Weights of a small mixture-of-experts language model, trained from scratch on English Wikipedia: 3998 steps.
Below are experts of layer 3 (counted from 0) of a mixture-of-experts language model. Rows are named down (a neuron's output weights, with its number) and show model dimensions 0-127. Each number is 128 + 24 x the weight over its row's rms, rounded and kept within 0 to 255. Numbers have three digits each.
Before each expert's rows: a language model's description of what the expert responds to. This comes from a sample of Wikipedia text that the model never trained on.

# expert 30
Bare spaces before a noun following an adjective, plus articles a and an and short word-start pieces like fa, mo.
down0:117141089142114173176141091108099109131100118083124118125093142115179149123105118170134098112151142116083141121083148126155103099068151144119167119143130141119121151126098105142160120120117138085125128118147114123160131096150174114174112124135162154131128143107137149114089143167118113109128132084163136131111177145094092117122091143143114169115153110154143159153123125141144142140159
down1:116157112137140172111141102134200128113125121113131142122165140115113151116139112122086137163156122128083102129153157155124138157097128148098090114141154117172141133150148110090120147096104117135152121089175096116123180113124103120113177117145124127137131146166147151120142124138152120089137129142132136107114098116093124111137159161142191163173131074100106161123121132099160146116115
down2:110155125144105140110135150098136115155106110128091098112136108164124124164105141145181139117123125141089128164152129104152123194114119098102098155139109094113167140101150156117095149101135122135144112142125121134112109126141146136112118135113133159153166107124140129161132122175176105120148121153131178093135073137083111127132109142111122117208129115181168137133131142144155130095101
down3:160137105115133161100110110109167116133121128106124083138162103092165118117153126161134095104127101080092150129162136108119099108111112130112078151142120147151146109122151126156139150108182112151139147110148125094146117105127116090165143130141126121142151126103191139165151132078109132091089137147145172096157129118184092111137146119124153155150141101120129147134092115097106130163131
down4:104140136130124118136093087124109163139176144123139153133106110138120134123129123161117098156164083110122129096090149104132129134140141090138055122139145121113175135194120149120163184091157153131118120136094101131140136115153152101160126098126095133111134139087129080139132138107128195118125129098141139137117136151141150085131155136161143138148127125139109156134132114108105145184161
down5:144092141131097135117096111101112114108131118103130123157132135127085097138169146175097151093113118174173113145130099156130092141154118108105127137173094148101168127101139140088081170110131099108144108131133149135143083116115110130131145137161085138125119085101113110110095151142165096120105094113137121160142155111146160108112112158131135144100095114182100121135117112105094105120101
down6:140108125125155109117110111154138087113118127125161149158173131141142129142132174103101182118159116115101108157114076134157101183125108093114123115121120087137104128139133103144120131101108142098123101126115154112087168118104113130124173155132091130089167126153146127155159150113132149083113115161153136138076091132123116123131145127139114138114176132090121124085102124187111166138126
down7:085111107128106108124146124100139147095149105154102129149133114121129151075162110150124081099151108124156137124127178130161090110151121099155144148132102154133143108121101110102142120121154127087146114148112092150132180120118166141123168104097128167131092138178169152151151151141139162121106115096103114145096140152127141110118147102110171106144084138155101086119113119182132157123122
down8:120111151148122162141110108194141157149115143106114127174105127126158123122101137106115132106183139117148144100132126117108191146136135151161200126139151093125085147121130101102143132108124115132097099130107142112150124132146148117132114112113132154108105107123125081117154113126139167113116159099151096122139133168175132136103126102180118113102122129138095091131077133117143159189112
down9:118117155138122162096147170132097082113109126117113159162119143162138116134151139139123136137116154135102104168107120146148118110129158119135130115168134169118137123086110117067130140122110119174159143094116110129119129154153137121081151103131134163147124130137124136115117160125135091097141115142176147101132125120211149125124106094113101135121126072108085155128132140113190100138081
down10:173142146138141135172106124117108161135111163137148119156126114155184144133092119100156110104172102137169127166137088131106162160120125106127147094163146127117154146129114118154144144160111140144120096123155100094145120118136134143124114145102136177148161113170067103139131098126105154185105089129138148154126115138126117124117070132093141084120155120110148107165116119122117169109123
down11:101096153095095059100165136124129148148151107123108167152084163110142147153098126163133096105144142116132163126169119133113105132143106141131124133152129123133125114173117147107138124102147073112154114168132122137131119133134119139128101086120149098131135171140130107111156107108154115163092145130137177132121146175210140124095153111154125111142119121124125128122151073111115094117146
down12:114097121140097157131125109125134144110085144117123137151090138122134154103121114121143114104147126129110119105117146183137102154125107105165186092118115128079106135133088127125096116126147096077085129117135086133103102115110158105115150136142108155176110090120147111089121082078169151126148138137160122116095151092149139134112152163121151108091123134150105149103083141146102132170134
down13:137123165166162115115132114106156100116141109102164129126181105171141128153104152173089101106127123133114107152128086136129092133110112103159148185146137171079121107176092107117170131110135152111132128116132112125144133135139160138122155141138156083116102127097132134086110136127112141146111112167164164122133128147131104132137119174103156153102129133124079134101092152111163109153161
down14:148115141098115166144142125152121139061123142123105101127135100151151141124154141090103149138132107113127089184177110146145133109161156204111050140112120136173138118098117112186139157141114107140105133131113119128140121106110140100129133123138149116120139139141156114139142118123155132154097106115180126166149130123156143162123151097092156135151162141131137071152105121120115135135128
down15:076104122160138070095175122143121139123145132160149115114129149104158127107173162155084123161127125086099088151163128150142129099126184100138151110158129134145164136129132152161118128098166103134091097107114128113117132142167116120096163131103117126125116141159082120140152162119121167128158120110144126138129116119112115153081140095139119130187141128152109124138119085123125144173119
down16:100098132110121140132118143118122160149134113087115159119133168143119106157176106166134129133168097161127115112107163099118066131132106122125100128139129128122133115120143182138145115124113132152142160102145125139120130115102155171137104152177111150120076131145165107104160115123125174114105098143137134166147108148045171125145081141146081129134139136111135146100136178131116125142134
down17:162136129133113159100090123102104179108138165138122105114175096120167135108128165152143132151131098141161110135123135116155132129095120148169157154131152091128118110148100118149121102168121066107189147134148089126119134110132084129155139149131144118160149125119129134143106100075094144113115099124136106121103066134126129151156144102124159125162117133125073132142159102143122088124146
down18:128129114123148127134155173121163110109132125116131098150083131128093165135118132107134141099131142147130154126074122130111169145166085177104066122163121137112147134115183118102092119097123115107115118134157136099157146170123113111155116099148165140127104152117119094109110132130191129122134120145161153114133176133129171109122150077110113099071149144127144123130109108134160154118158
down19:124116173155168109108182148150112098146115092120145108164129085107123121078121133099127107141156133135151134113098103098090153101149159132129123071128145129123148120136143118115120103119158076081093097094118146141149130158158126143140107136097130135126111158147083103091092134118143141094135121112190107161132135157136131118126133083126101112133146121172133103146112168085119122143124
down20:175083135139142139127147141139104112153161129132095136150103106121134102113125132121136115074136106103167141138130117103106138123111139143156112186122136121140107123096134127163108124104125115122135147106129088111164079108136133087139108139107097132135168071131119116144168147116116152102169136147161079100160161103104130151136157133159135169140155098121089108177143178111127100163148
down21:181130138142157154147112131107135106119149115139170115114120103126116116154111099146126113103089129147161110114136180141129135113116114120118199136118133116080084179141126135108123133074094118127170152111126195145117127131165157166144137123111123103138151133142120147155146141154182099103115125131159141103155126133115104133112107127130105106168156150162180160102117127139094123137162
down22:112108134124133124148086123143122114099147110096124122103141150162115094164102151145109103127197170109131109146130136163147137082127140129084184147107133142127137131108114119182148112128125127134131133162118130148131147114166157163178115162167130103146105143131079146152120149124151142121109144148136142114154136066123120152147133095110146094135136162191118156169165121116152123151111
down23:152192120134119138090121124107106093107122117172125162110128084143127136144118107118154139102114132105137114133102118126169101115115126144109149106132129117114105123097143136109150126079131095108145103170108160101141119141163149084127089107112134138106128108156123095149168104111125152135138083175122101142132104138155166142114121132124102148192156127082116125126167137180106182157153
down24:161159123153160139143111121083153156116130096100100127135128135120129135119162152168109144143145141111164105159118123127102074106118165125129120128092114132077165092064101109114165106155085180110167115132110075129090100120145126135137119122117128124131143080170168120099116109128138138155125094157101131109140119157147135160105142130164128180109101105133132135131123107148140107111133
down25:132192158133111136150131104127101140118192140120135143148196138115112077157139123141114112133130105139085144099124129123153122115124102126179115109172131142168116132170115160114131117182110137150107165093157102160116103133124122097095140156094126100141101139102112151128117138123103123138143109102116155085103159141073137130109134143151113141143151076132154167139148142097142132126134
down26:146098146118110105138168140093126083120128131125152073148119150137087126125122144123136142101139173136144117123110129136131123090123101123151077143164118092121137128094084110094147114099103128174066102124163130102114177126145119147163186127115174172117119121108166127156100103154157131105122124139096132110116155088156099100132126105126130142121136154113120100167150117090116149113138
down27:114098122138113078117138124120091127110112115114126124158097127132058138162132114098124135115115090127113123085137124130179108138107159136105111143132130126161148150124174104105130151134126178140144159161119126119140114098136135090175109161098104140154150130102143105122151140114079163079112137117128085155173130103184125121120110147117108119161141161099184128141154119105102152140147
down28:092162154158122132165132104139125112121119121112116131096124112105137114121135105131152107108128128138118154143145112119128135183129144087135186142154120146147140082133128112094184103159108143100105150122137113088124086138136147125108105113131115101136133139094142113110097097113126088140150167086116168120110105107204089148188124091104166111103111113110122144131089149124171122119140
down29:128151115146134067110088120154105099116106138120119152100125107117109156126192099135149091100158162122115131116140144150104115140105098119116181142107121125158132146135140161108181137153132158119172098099177126091102152127127157100123108130096119139108121112144105125144100153138092151106131161130153137134090149143118085124133109096137101126101110101132078143134121156082141082102111
down30:104130134153121139099159147150155129136112106132156174147095165143128067166145126112163113142130126155127124103175121126122149110102156140149147108129105139124100117163158127102163102091102152110093079185189108087118122138118135119139114088128138141143149151150138111134097128120138116101158144153103118111165106138129083115117151127163106152157132134172145122143106125128093124077091
down31:110100144140121133161136088117139133088191137121119158120127124135134154111123076120128153137116155176154057134113137117139111164134144104116128119127112096148118134079145187119197142153126102133157109178105127090128139135134151146125154099140178124146158112139134147144100171135139086112108146123109158130068113100096129115114120135129124126155163128128125159155140123140143156121137

# expert 6
Hyphens joining compounds and names, like Saint-Jérusalem and Al-Jazraa, plus opening parentheses, quotes, list dashes and equals signs.
down0:140149120141078154128140131126105118106150161125153133126173104151131091119118168124116170108160119137113136143172154108164130153104145127129135099101113141104125128137091139140143135124090110123167135140141126115107140144104151151097161108136128074113104078146122135171119133144119103097084157121106129064105137103049113150131142133143148125139117159161122141097152098083109092107152
down1:135107132155130158094129128191190098107074133071136116144135107133110153107077142097095097108102126106154117139124139095139086087126110122132086135123139114129131126106117161160158120099168122108122141093160136115135087135131117124158136147113168097159153152088141124116100142127141136134157124156141112109120141178125132164125117096129130143135141149161172147127125185125139128155145
down2:145087126110116112147139125103092103138126138147123151093156112141117080095129198152152119135129157109140111150108105135124163161139084111133063132142148169152145197121158131155120072124139118123115119136093111149132154120138151115114076138145117106127112117147100074109109112129136123125160125105121121061150115173122145140116121120122136150097119108134123123103086154099133108134152
down3:132117101115138134126084113089151155113116115053089141133112070136090172147128096102127110128129118148147133125106123107162109110090131154113168105114144086139142148142155114098151095112170112171132147135111140096131159139152141112104147125139134154113073153116164143091132114136104122112139140164124118145143139077068135112112177146122118134135121131119160131160132132144139124162086
down4:092103157130114092139112095160173124088111126121070176170114105119110130137130157123106151140135144083132142118132134144128151121124141138144155046139112127120153133141128142124102105164126138072150149124134165117108104109091129116138100130099122101108137128160136124128151107131118131164114098160132130160153167136178117086134105159144091158104137094143095119112084105129145097156125
down5:197113144147137150159109101156111172103148116157128140130158131109165106162119105115132150134110104135152154109081083087151123133133122162189137118130160148155134141150123121091095091132164118141149108107116136130101122112105116113167143145125121102149130121139122070109149124137108156127122154132122152144150135131204120103105121146153133143113144091155112124167102154079159137122112
down6:188131140197079144121151126136124125134134158135098103118119121096136126085132159132136159145124119143148115170095094136153114160128111118160168111140086139113163111103162101170138131152142129121124131141141148137129140152117182144098118133158101119108090121134124171161149101129130048145126139111144154134112118145134140149137169117096163113099073120152117120141124103107106114158119
down7:093124155165098104134139137110167107102101152131153160114091148115097113110158142141087137138102108094150116143146104136126157131135126128161173151146128161109158149131125126183154135123131132141122134103117106075141106135151094139150151151128139110139152127107113055114066135144129109101115157147107142152114147159096157101130167085139128121105133126182113118119136133119140164180156
down8:137116145133117125099119141146177101145115101156114134201143124128113125123145121125150131151112133126104136154131132107137132114107094111091087129149164122154115103151132141168146154128170134127162100143133124108118135130138137149195110094148119126119137099139109140157108156125154121135136198162128102159148134156126081160131148166138115183129156108082192159088122131116129112164129
down9:128121125087106131162112152126104170127133119140108135160123130135139153129098156095099156146167121127157154151141081145133077143145147120183151129159137104093143121130089151123107079088150135127122105098099151091124115090146095138085141165131154161128138113093096116128134143112086108100141123122142146119181119165168099162119105116108149153112155137135126127167132160114128119180139
down10:133123117138126122129123128153087114148111087156104125168136140087122127136131145116150123138083108156129140140175126162148131146129087108089122114177140126142129110096120103134132076160136136136158167135077110075116131102102107108124100134144083166117191129137082154096123115138121160124187140184118105119147122125085106148154117149131151117134119135122166163104149118139137125162123
down11:084120161132114133130149107136154142154135109126117143121105147120096079140126122114105114137136118119160137158173155111140085152098126114120102157160104155086189112125099125133102104112132152160162149107191132089094111170113151148148144106131098127118111115127173161140135123154121108141119114136140118080130135142085111147103108117108127145112115168138075138075103121074123108105129
down12:081132169137108167144139132104147149137091124140143158143126136116120127102181080122135098137091161114123163135149103093177132130155073145108129154097154127136119095124129088122143132115079084114120113103132096117113126136137124108120113143132158124139134094121139196094148168127127130121118090069115128113124114154120168151133163107125122148122142107186135128149088105142108150131103
down13:190150157176123121140128150079142125138156127134146123131110135110107144147158147112101112081158099123112117146147147085125136131084149113106119103111121136114149175131146130122145154114120142156114127155133155155107127125119084127112131113139107136092091082148113156168125114140117144148132156142140180124089109150070128155158120132094129147136138180137161127166163084128135162146077
down14:110131168142140129117144118111170158121160122149108115123166115127125169138109116130111115148074126125153137114127166154150129149154127126081127132101130103120103098099105129189130080111139164103157121123172193131161128125109123108140140104143135152118119138109095117131092070106129113109138158112138150140122160126125169106159095096134133177168109131100097146152103154099117085156140
down15:119142120147133110101081146139146153110130119165092086146168160190134129147144109115123151113115137160152099146135133138104064133124149119132091142133120127143119095155146118108142142143124142084058109110157110128129117209148110113132097132127109133111113116105094130136167129138137123088146140135134168173107163088157149117146125123149141136138099112124101103166141091134097155125148
down16:164134123134129133140106128104164186107084173128148121115107136128094112167149134105119109118164150145135159168131122158119182126140102151136131067093175135150141135088103111125093121121193119163115116132137110161104140134153126100124133140114147109112088077133104137156113085124151128120119142140163109142137109104181134134117127146152104162153133124119119195117111146114133115115134
down17:141169087142127124120109115097137138121113118142149131123104109120143131116091159175129113149117141125113140135143111071088103142088155156114097150148166121142141140133090101139102083117127147108163101128099136073081129130126168162111161128163116162141162106114140151159110136140095143093121088151149145119124101115138142156121113120145145117172171163171118151147139115112141075119087
down18:084125105165134150058149144092123126136106130123134126096090128108134126128137121141151141130132151112140082099137135156156155106190126117172146133105070130116131165137139106114120129106143099142079124154111132138137158193146159163127116103070121137100128130137103134136122129111130146114132149091156146074127159158092138119150141140098124073125125162095149139127138138102100110135123
down19:121150097159103144166109126094173140100092151098133168121127131122136116141140099115120088139120132085123140133126162120132077118095131158111184107134123075105144131150136134142128145115133132120132098139154130124123153156144173172143127160170109097151112130145138129149110104157126147085170117098135114139131086153134094092139145173141067179126163097133124138158121146113132159113111
down20:164120112187179122100154089123083110131120148134145082127117128146115128111118134133157116141138171129119134113106146093086165154110161108143111126134156119148135155107151178149150126186147135090139092130134114106149110137157153129114084122116147139101137145145102207146119135142104134123130103110107153158130128134162081116156158150106152128089099121100141143151107115143095127150117
down21:103150169134110117178109120170115165106118151103142110126165097117100139131060127145096121118114126150124171144102111124119168143146086087107148155184191136133165097111123159165126167120129119114111099140106138105140150101155157155111119127127128120128131142149079168103149137113150149127123107119122123129098150094167122158122119102114126145130142112088096137111106112160106130137093
down22:097143130149118099176080113156152100132145134157131136107123148109111090130141117133126179119111137151184144121146108124151120159076106097142130170100116155141094120098104171102164161147126126161173163096143083129124133122096166133158106117126136137120151156140155122110127055125142111114151094118126123113129128136112110155119132121150114168072132120112123103085109104129128120125164
down23:107163116148132093146127142128154144133125094088132111140111188116159132102126135126141090150100139085123153157128137119130165143120110119095098127114164141110092159123170187127157112168120112134133138134150123132123170063103117145157137106093176128138124125155125104138129114143119113088148117098138133122114089128151099180133100122119125103110090090156110139106141183116159105092114
down24:145136111113156131115123135093153110127104125095130112164156125138133157129086078102126123112120130109121110130111081115160141183146159154125110121094112131163154124127110141091107118176103159160113076100083156121134119131132140147164078126147086128140150118122151139093120166168101125073157130150098132130133062144088136127143120112123161131142109149117174088115123126130150110135119
down25:154122112118145153118147129171112142169147129100144161142106136141147135102155152113126155094098109175127116167104138090112133110109114174124136133121138141148152104125140135106119125058116145134133149140111128130098103156182096133131122174148115183161103157122107125112122146118199145148121123111080124156091121088181171138124158144138158117146133105101148108133153135136114127160102
down26:113165126113113159116168154094113154088141126176112148192150143090128125148120147160163106112136120134096113137079151167124123124157135133109131070099125107121063126103090086104122080141143136126104138128155149116137155123080149171154129132126129138129135140123132141138136095150139105107144115121125128136132147085139113123084103147176143131131091127086138144181133118140124154118100
down27:093142169160121078116107172111082131139122109102114139160141133127080123136111117123154160126081106143132120148156142153105134048118165135112210149145152136128159123080113116106100112132132114127141116127116121130130099154117143149133138118122122137099131093099105119098161126133119119103110141120123098132144129135211120142173141091126153117127111134116115122132139097124080099134120
down28:131143107137119120138120145143148131149130101130145146169097110145096170134153160129153099141123114133090104132130141147154164082133120103123136100158144162121132158161111166117118137102109114118074121130138116134099165170121131143144138149091167102152105126211100094110163090137098119106112100115114116133143159123171177135127126100128101086096110107138137107165123137087156126098104
down29:137116123130131167135130143142136114133145150143130125126123122136138149141131111123161118139122112129148094147113129112092113130162141150148086141111093087147124065156124129113089116107127133082140113144139141177137146164116071166149129100109133071171153133123120146147160157134099103110104122110164128159144126166199145106167146106122142172105124091102102117121074125131132125143183
down30:121137138112113138116143106165150153078105107165126083132155168100140092111191119121153111096135122118103113151107140145114112139110158107183127130118160126119122170125150120083132125084124133105145139145132169153112135115094106118113130149136159146077117119106136117171129103152157126188118124125124165095140133116189089109148143137139172134126144121100134140121134120143090184121134
down31:113118169141132137139123123096114116127170160144134079120107123161103125168129079126101160130129148121155139158147103121107123114153106135147104092150138159145130149123127173150142133146119168138129107122147115137120149139141078161115118093125078123171122071096138087139134177121155109172136116146149179165104161111123153112134122161116132161122147124128140078105151158159134167110104

# expert 20
A lone s starting a word split after a space (sits, side, saith), possessive s, spaces in tables, percent signs and unusual byte symbols.
down0:137136172114091121130127121086181136125066130083203159105110127170105131117135140135131111137150115114119145113138138113128119105134070130155117132095106139104157127126150170075127119123122124149106135147133115146121135105130126097159124156121138130095132137175121125134122116127140096132146099131134110111158150123059078092142093161100139091110095121157128143124111149124149142086094
down1:061129177080114169119136120130142117118127141110137142108147107123140185097132112130125141142126115092130135156100136135116087168141149117110136125124135140095121117108162093171191124147097122152134112119134136123161131101135118124138130108157100104146112122114114134063172139144114131120137115147121079135112086120143151126109126109136151107139130095067121171142140124050120121120095
down2:148113142113127155147124116153155156130123088136118151116101115086125147132102131138105110160106115190083153128118145129154128166122147113130120161158132146129159099149146135150147131129120154115137126118061168167119146131149135114172114201111149124161137131135102101123092116123130170145128117124135068123126174153155128176117122166116142109079115149112108155134135112088161160120118
down3:109147115160102143126089101136093106095132121154094078130141099102167109157164108145164150145141171166107135133126146098152163166144105145159141126134087140136128129083135124081163102120138127189121106132126148139104137092130141148137109109175083131096104132133113127107117136105135108155095118095141121151121191132143105115162110130102157158111159142122130129082113100144133120114149
down4:095117137076134135110143125106134110138109160140141069114169161085139138124132069118168152135129152112145119115126128089146154160146176149140121137178078118161136106128094130154155160125133105102139122135093143116070122122102138119136145139121153132143151130112138149136128124147099121121114124113105108122106170126139097116119157091191124152086137155126131160121069111103151123108093
down5:136096093159094126101125143108113129112141079142130148095137124135153144113126172116081115159152150114134134133099125106100106089146155130142051075089148119130152123111116160085154123109112154132103161143146125133128161097141120159141133146123110114121103108112132174109167154140144168122139115168099121145150124095126117107124119125116103153145123095144063106154160159154137106093121
down6:115101156122120153137197144158162131121127103096122163117115129161087098094124134093139147121135143137147124126091117119130150090137120113114116141082154138133135083149109160146130157117120126137143127109101084159131122120114152133116148127091118170132129132114100124117102102113127132138103148158111149163062130123187139121126099115163122143114101155116153097081088102177183159122142
down7:159144115114123126087137132099113158126120112154115111153169130148094095139190130105149102139108132162127072150167118107128145067162151129151142154100123112135107146117123144126154137123097136060143115105136106148137138153128116134114112088123121098112135135127123134155094128063125159123105126113095087122128108094142169111114188149128103168131105150138130122106147145120106140169166
down8:119136128133103126123090094124127100128119140119100095130123120133061119133161103118190128102104131149103156139119087144151141105101108097096109153154128134133172139150101147136138078162120156110180102130112124124111127097112142162127119095142102109124128137127106107173169103140167115133149105158099099146088118098085121145166134107121172174099135118121135108112122136106107094120081
down9:148133136123130172127125132151072124111119109135101085139130130113136154140143101125125128136071134140086106125102131150136140109115106122138131106095095092138112168108145121146119127189141096144145112095135118190143132124089127131128142096105144147089121137119137139071100109098126170113123090064127135151136122089205149157128135146153160137133117124168106126142137114089150154115121
down10:165095116095155138118131151106128162105150186153149099135182164129153132150144090132114160130163139171108118121164143114134135125160140166119145140162134093109130111100150122126122125147107118144175122138126162071137126120077122118137107124139117138109095153130150152165161067153143113086138158135129134134115125131140141133156098148137098134116153131058090137150122134116103142106093
down11:138149148120175191145145144108127150126134116128143135127163136140106131130172093146114139101155131152114129116080146141155154141166111117152158104108092106124147136140158135109146122127088152134086146149130173151162129135104114128128125185127113153086131158146132109117155089160126153136112128091072114160149136095097121097113090126142116093120091122118124117066136087127133116179135
down12:107144087144122165107108125151100130110126134108130121112127158151160094122116149097127077106139137088125125147148127118135110156125106109160115158129144142144135107173122095142117126115168121118133098125141150137080061138159129118165141144126156110160116157148121110114069176117095097135148137152140134144105138196179140105076130102124162132106125108104129141153157132110164157151104
down13:101143158118135146142143135115153124125146113126116180163108148119126109178173160097103143107127175099137123116145129165102111118138107140131147158066076097106145110141117173161142094107067120163167131137134148142111126088148118118111140129135133105151133138164131098181163127147143136141136107104111112136115101129122156106177117115140136160143166153135103121097102097153153128126094
down14:101190126107145173106120112124102118112152130144137097100113162113079145127150138147107144148128119134105137141152123158106115143126110088106080123139107157125143113119162144086140174085085130147095169142114157132098121156147172104140119092171135143124108125125149139095147111111137127102101143132108178154138161127069131152142092120118127133174094124149128146161139149166164117124111
down15:119116156124126116105158122150129150121105118140131151132179165103081136084153133162150125094122148145180116155163174132127125083133125149090180114114160117172110150108109106122157102141133159099129138151149108116155093114182119166129092107131149075143147131182112123115127129135139114094094098110145091099129094138136116141117132089145122131111071133139131123140130089129114110114129
down16:156144128174114141111114114118127131128159117147101098140128134157126118127145148143141142167171183130131111151161136137072123176134149122093100129118168130087163076123114114188143134134133157127147116141094160086132135143137098148092136139101174163134124115131106134137142123137099148173107106142161147148110133147105080159144138129167149147105116149119114145128173072131129108145161
down17:158114122126129125135179152145154121141139117095115157132174124090137119120121161149096098129132130153167097122084117149127118161161125129132115144087179125143117114132056123173112153109110126111116084119145132125106135195153130158141196142072163144141141104158120122132150119115129124115135112145170112110162170147136092105135098125124096115124145144130120149110144141110131091145102
down18:127100117106104139119125109146143094155135146130122116123099072101128151141121116157145125146132104141129116144142171116115165127113149138140129154161115100143130131170142143120113096109152157122161109116128155136120175141130101123150133135121101080090140139127092120161147105133112087135110138105151107112125130098130106159108111164137117235087115127176120128149190099107084097121133
down19:072086085142123143111104129142118166112134109125104120117119122104127176165131095122148116155128143177110118155150107099143114131155150131136095155142145151130126156129104146145117127135112148165155113141123122128094152128116144122107140141104128119141141069125094126136130187123123149167099126167129106149140108104224146128121110143093185176118111115117141127115136107106143164161143
down20:145132112112147122136149150131144100105148103147164127134091163171100162106137137087096084110099124148117150123109077169142134113125153122138106120112114105076127150119160107136163166114079191123115125108123139131145129123114096132136151113164104135150105099130133158102134096148103122140105148074111122100135100144085136117130115147150097147159147095089076162126117142144105164144111
down21:165117135166101109113154168137153131109102089141106116160178103133097138133116134091084123137133135104144130096148151153130165153142123123149162114120156117130111133134121077099114134150138139125086161143135129118126155139136156081177153111172147120164142145101094131115124119070117132114103158160082140158132179155114127094142123137114091145099138110116157134083153102099112150158130
down22:071117114106145141146121140087133129136108150098096141146132157124150126157105093121121073104141123135098089094097176085154146161129102128122137153121157161119123097135102131110134087128098118090142093156108176102150177146132153124139096134150153098113133132097128122164133121165142155116123201110128101142119145133092154117129153151150163105086140121125105122141130127111116100119157
down23:138137119117159159124159115116113139099141108121117108167134138104133148178121093104087160110167131149145124110128133153133125172152155156135174083142117135145103115116158151178093151131113124112135074080115165155120176136140113095114113125129152158130107126138103106073157140134137110113160152136090120129091150092130184135150159115132112120142119129151133161173121160104130128169140
down24:089127138123118104118151107137161131165105123111122154121152201151106134125112117154149133181169157127111135099131132121148105174133136127119121139120117120103114133132137152141094155106089120153183185121169095131152145093120154120135122081131178115132140144102132134119147144183151166095131149126124105133150106154123138099111156088156104116145116127161079115120149148112104110086152
down25:134148157114133102166112165109117118130112158181090157147150181151130120141117083102134119107107092132154160128182116170092113131143095147137113129158125112116136082166132110096109153136098116126147121129122168105156094118158093115125109169146160120076124136108149120141111108167152119135159083106135124136117130153161147138149116153146137156118133138091131068108098127142121167125117
down26:138118167108102102120092118122110125162114118148138138103134102186130104119117159122092104102083160114141101078094115102146146147103066120142134136150174132094133115139142163091152106090121121099129172122109140116126172138127152101141139156147147118142114136148144157127157197107098150091147142161148161086109157138123107125120139124108167138117107131160135128166128143115152142145104
down27:174113125146091145129128120156149148140079132097141166161125128145130150120175119105116171108139095124113168096131143122100101127132140109157156123147133102146125141130114119159120119120155116144116125113135132123152167153120149136147145171177122151140132131134114139109158168150094142152144088162183149166107134161143112125095128161196091114134154142145146111196152160159121158126128
down28:136136133128115156074109153147155108080136141131127131130176124090113146104118140120138155138101106136143081147137128123091108078119119159113147106147138137109121147114134123113102141151138120143121178106167145069081109155152102121159157140115108142125130125130170124137101130140115164121111120092102116161160142092072127120139157116121092069132111179161144131179129130152156122092121
down29:112121112146163110108136122098079111128123164130114107092159130088117169099129072122105117144166105159122141118116110106125129089169102156150149146138150107117093118137128123100138157122180134143091142152144128148135141148126106105162098123125118121162154127103141139161080153147108080104095192091141119153161161142142113146086124102157109076128133119141135130151095106130127117154128
down30:104134118111105100135113134078126133126126128142120125126126162129116132105139129141156147127088103119137143106134114111191124119104089127125152145115113138094102129143138138108129153128154121114148196107135131160133115112119124108123084081104157123133164103179159110166111127079123114080126128089102134187096124123089126098093179141161114132131124120168188111087116127158123128120162
down31:155121171114179136115127071127149095123123135119142157145157146162173174143116142105151133126137133126108158095154077128114147135157126112091128066099133143093129153128122118151149089141149107137131161128157101140121150129142125140107184108122157176155148138113107124146110145125124147084137070092124154119118109088102157132153119132137092115159135103134121129105105167127114123086107